python train.py --n_kv_head=6 --norm="rmsnorm" --positions="rope" --init_std_down=0.0 --lr=0.000617
Below are experts of layer 3 (counted from 0) of a mixture-of-experts language model. Rows are named router (the router's row for the expert) and show model dimensions 0-127. Each number is 500 + 25 x the weight over its row's rms, rounded and kept within 0 to 999. Numbers have three digits each.
Before each expert's rows: "raises" lists some tokens whose logits its average output raises strongly, later layers aside. This comes from a sample of Wikipedia text that the model never trained on.

# expert 6
raises: ",", " in", " (", " and", " to", "."
router:512450499514528487503479496498487472485498484494497517507498491506538494498445495506488491496502491482508492497528514492524507491528498509513493492498503483534438492496505509519497496504511502535484508530497487504414487472493489509509532496490507501520502497479495501457482492502499556497495510489483511507538504550506451568498486473494485509498500487500502499506509503476479481487551

# expert 4
raises: ",", ".", " to", " for", ":", "s"
router:518517501491496520508503494513487479490502497501503497506489494604502498485551468519494498485498458502515498498597453500532500487494484484513486488497489512538443488523509505461498460507504502500496483524496531512415506570495515496497470522493518510486493501499505505491511499492469490525492498526491540497527496493511502452500503481499487489515517494511499505522514493512482507505515

# expert 39
raises: ",", ".", " and", " in", ":", " ("
router:501446497478470468492465494504489517489490490499495490489477501560490476507417485479494507504496531483505481507521479504509492488506481517520480492513564550547514499497511569513465513504504500530475497500486506507533486481501438487515462539507520497484498506518499512513507518500498528485489451531482550505521483466556568483509493486529490501519506471510508502490519506475474474506618

# expert 20
raises: ",", " (", ".", "/", " and", "-"
router:491521497497475571501470496512453518499493535510492489492471521451485444488476487515505497495512486511511484503466480501515508510529508512542497489489565525492584492510504526463484500499501516525482512523514438501527517552484496504512493487495503523481503500494488499472489529495483514491509463497509419495482489502545584551494502530501512484459483523499495510498496479558533485489520

# expert 3
raises: ",", " in", ".", " and", " of", " ("
router:514518496529487536507478491498534475489491487499485507485512493575491446593531526530508493475493473486496508492495465482521504494515493520481507484509518572508501497498494503538474480505503505466457494505500490489498531556500448492522464503493503506500496515498498510596505513506470498495485475507466521486486509554535500481496493487469473494520488574500513490503509499458537500487524

# expert 28
raises: " of", "\n", "ing"
router:522554516501478450486482499495541493490501476489506488492504500449451494524453508461484490513488456481519495491514441498503496503498495487456509509480539429507465501496509486502470519498502512504448509519494501515472478542492505513506496545489499510527500507477497517522502480490538531480487518534499494495499479460485471500499510525512528502538491545515509493510510500570446488548490

# expert 18
raises: ",", " in", " and", ".", " (", "a"
router:513495513516472519508500500501481491505496508498495498511530495585572484477494487513504502487518522497517500482482543494529501482515515480526502497471495514523501499494510498449515482505510505516573494500505501502431491505499537507503507500491501513514501504488494497475510506493531521500498526489496471496492504453428459467506501540493507506507499491505512491508509493508487490528493

# expert 7
raises: ",", " in", ".", " and", " of", " to"
router:526514501486492521490519496506502480507486488491508506486492486542437483559445503518487499462516509506493495503538516500496493502515482517482497491506534507519576477514499541520492518487505500484512509509504492510600511538466568503492460492497501494517495513482497513488509510497557444475500496551480549495517506501555487549495487454508501501492482546512494502491501488487494473496563

# expert 29
raises: ",", ".", "-", " in", " and", " with"
router:516465492503465500504574489502494511491487510502501500476504496537480534487491492501493494507507548495513490481515450515489513498492483529484499492486592447523515512503510473530504539500511489469517471503506517518476494492498500502494492489498512518456497505496482501507508506498490552485492469513512582499503498583458540445500506509489542513546487561490478500516509502498542498491531

# expert 26
raises: ",", "on", " and", "an", "er", " in"
router:520549500502483470501549492509555545502503505497491503477525500491517529492483489492484497489531453503510487486486592505495508496511487512526488511526506500467490494503504477499480519503502503477458494499485509501523512541473503510496522512501515509489494510504498495468482528498548489516494523525494522494490493476470469458497489504490520494520530530498500496505514488490495486518522

# expert 9
raises: ",", " in", " (", " of", " ", " to"
router:517513498493498514492523509507474513491493510508488482505469491447473507514434507478505503494531525492501488495530536499496533503485507512471502488537502466492484507507517525513484510494504515489475483506484486507441511481495490505511490511476508508492494495469491515539494490493524473526505506502524424497480503516410481436502497554504487488474560494519468507512494496486509512510476

# expert 30
raises: ",", " in", ".", "-", " (", " and"
router:507523514516523515491544493502516543491504463490496477490502483419510499521512512512490499485495492512496500490522561501506517498509486533515496485532508475507553505515507523429499424496508496491524486520487515500455520500488494495504508501504505500522495513500504509507507499510486422499477520540479487503504513473451498441496493450503474494496504451505509494516507492572503481505529

# expert 23
raises: ",", ".", " in", " ", " and", " ("
router:480504508506474538490502499499537508491490470510500504500582507490461432488504527506490497502498429491490497490513564499526492498491511537480508486470543522465544506494495525511513499498515517554526487485492480503394514495494492498493511522498511497495480497501495504504482514481485473519491512498502491497511455455526524518500496471499506494507524509503490474489501504490537486489507

# expert 1
raises: " of", ",", " in", ".", " and", " by"
router:528499490478495500468553504502457517515509498501493514477479492531456541506423537477499491531513473484490483503487486507498490504490486485465500489501465485498460486482506475522491532494500498484484492490509497503458514499494468497497497476495496502507494515502494503492487498505563502506499469490499561492477501469540529554489493476512477507525481497487501485519513487423516498478507

# expert 36
raises: ",", "i", "in", "s", "an", "h"
router:475519494509464499489467492511496502494499514494489506483446499441478524526531487491506493487507499455504491510461422493506496489510509530491488488496522553508479487510510504556490559501520500516537495491510532495437529598480424504517549491486511498520513499485500496518502513496533478504490488532481586502510463456537509509487506547495521493488541479503496492506505491519501495483613

# expert 10
raises: ",", ":", " in", ".", "is", " ("
router:494530498507507572493524482533539509496498438490494497505546489497494522533481547504483502515510504476502486498498490519481462491508496523458505492509487456491508473518512531513464470500513501482491501477495492507508498474493552503505485546495510495490502487504500504396500529492521491502499474529517475498481473486510499422493498486532477487505497496510499496493510497490490529523467

# expert 8
raises: ",", " in", ".", " and", " ", " ("
router:489489508524459479502533485504454457488495471499503481508497496631566464549537557507493493479502484482504508480482511505480473504493521568521493496516467564499516499502505513587498559494509502466485516512471420515467484495495501510519509429500505512522506538469507502494498487475528544514491492527495538492488518529549463503488491492496486500508545472498512500504506489477489520525494

# expert 33
raises: ",", "er", "ers", " in", " for", " of"
router:478486494497454469497455493514555467500486519499501491507532498522494487504508505527492505496512497529504507496532587487551488509501500527527500503511511526496524501499511492512504456499502503533455488506479536500514507537475495500500503502501497495499501507506508507424488513490526511474502550575499475504494496495476553446491501520507509491502497571524482489496518481495524487473542

# expert 25
raises: " of", ",", "a", "'s", " in", " ("
router:528510490501517500480459509511490514482508508496489493469504492507530520503451532536488491497507495480494495505517487509521471492499504477531495502501500495498452485508511505526493532497492502490498498509489522499405490525514492507493501548490504507489501496489502521448505487489485551490498525531480560506507524495436490454494492519524486486554481556500468499496497499560521496482488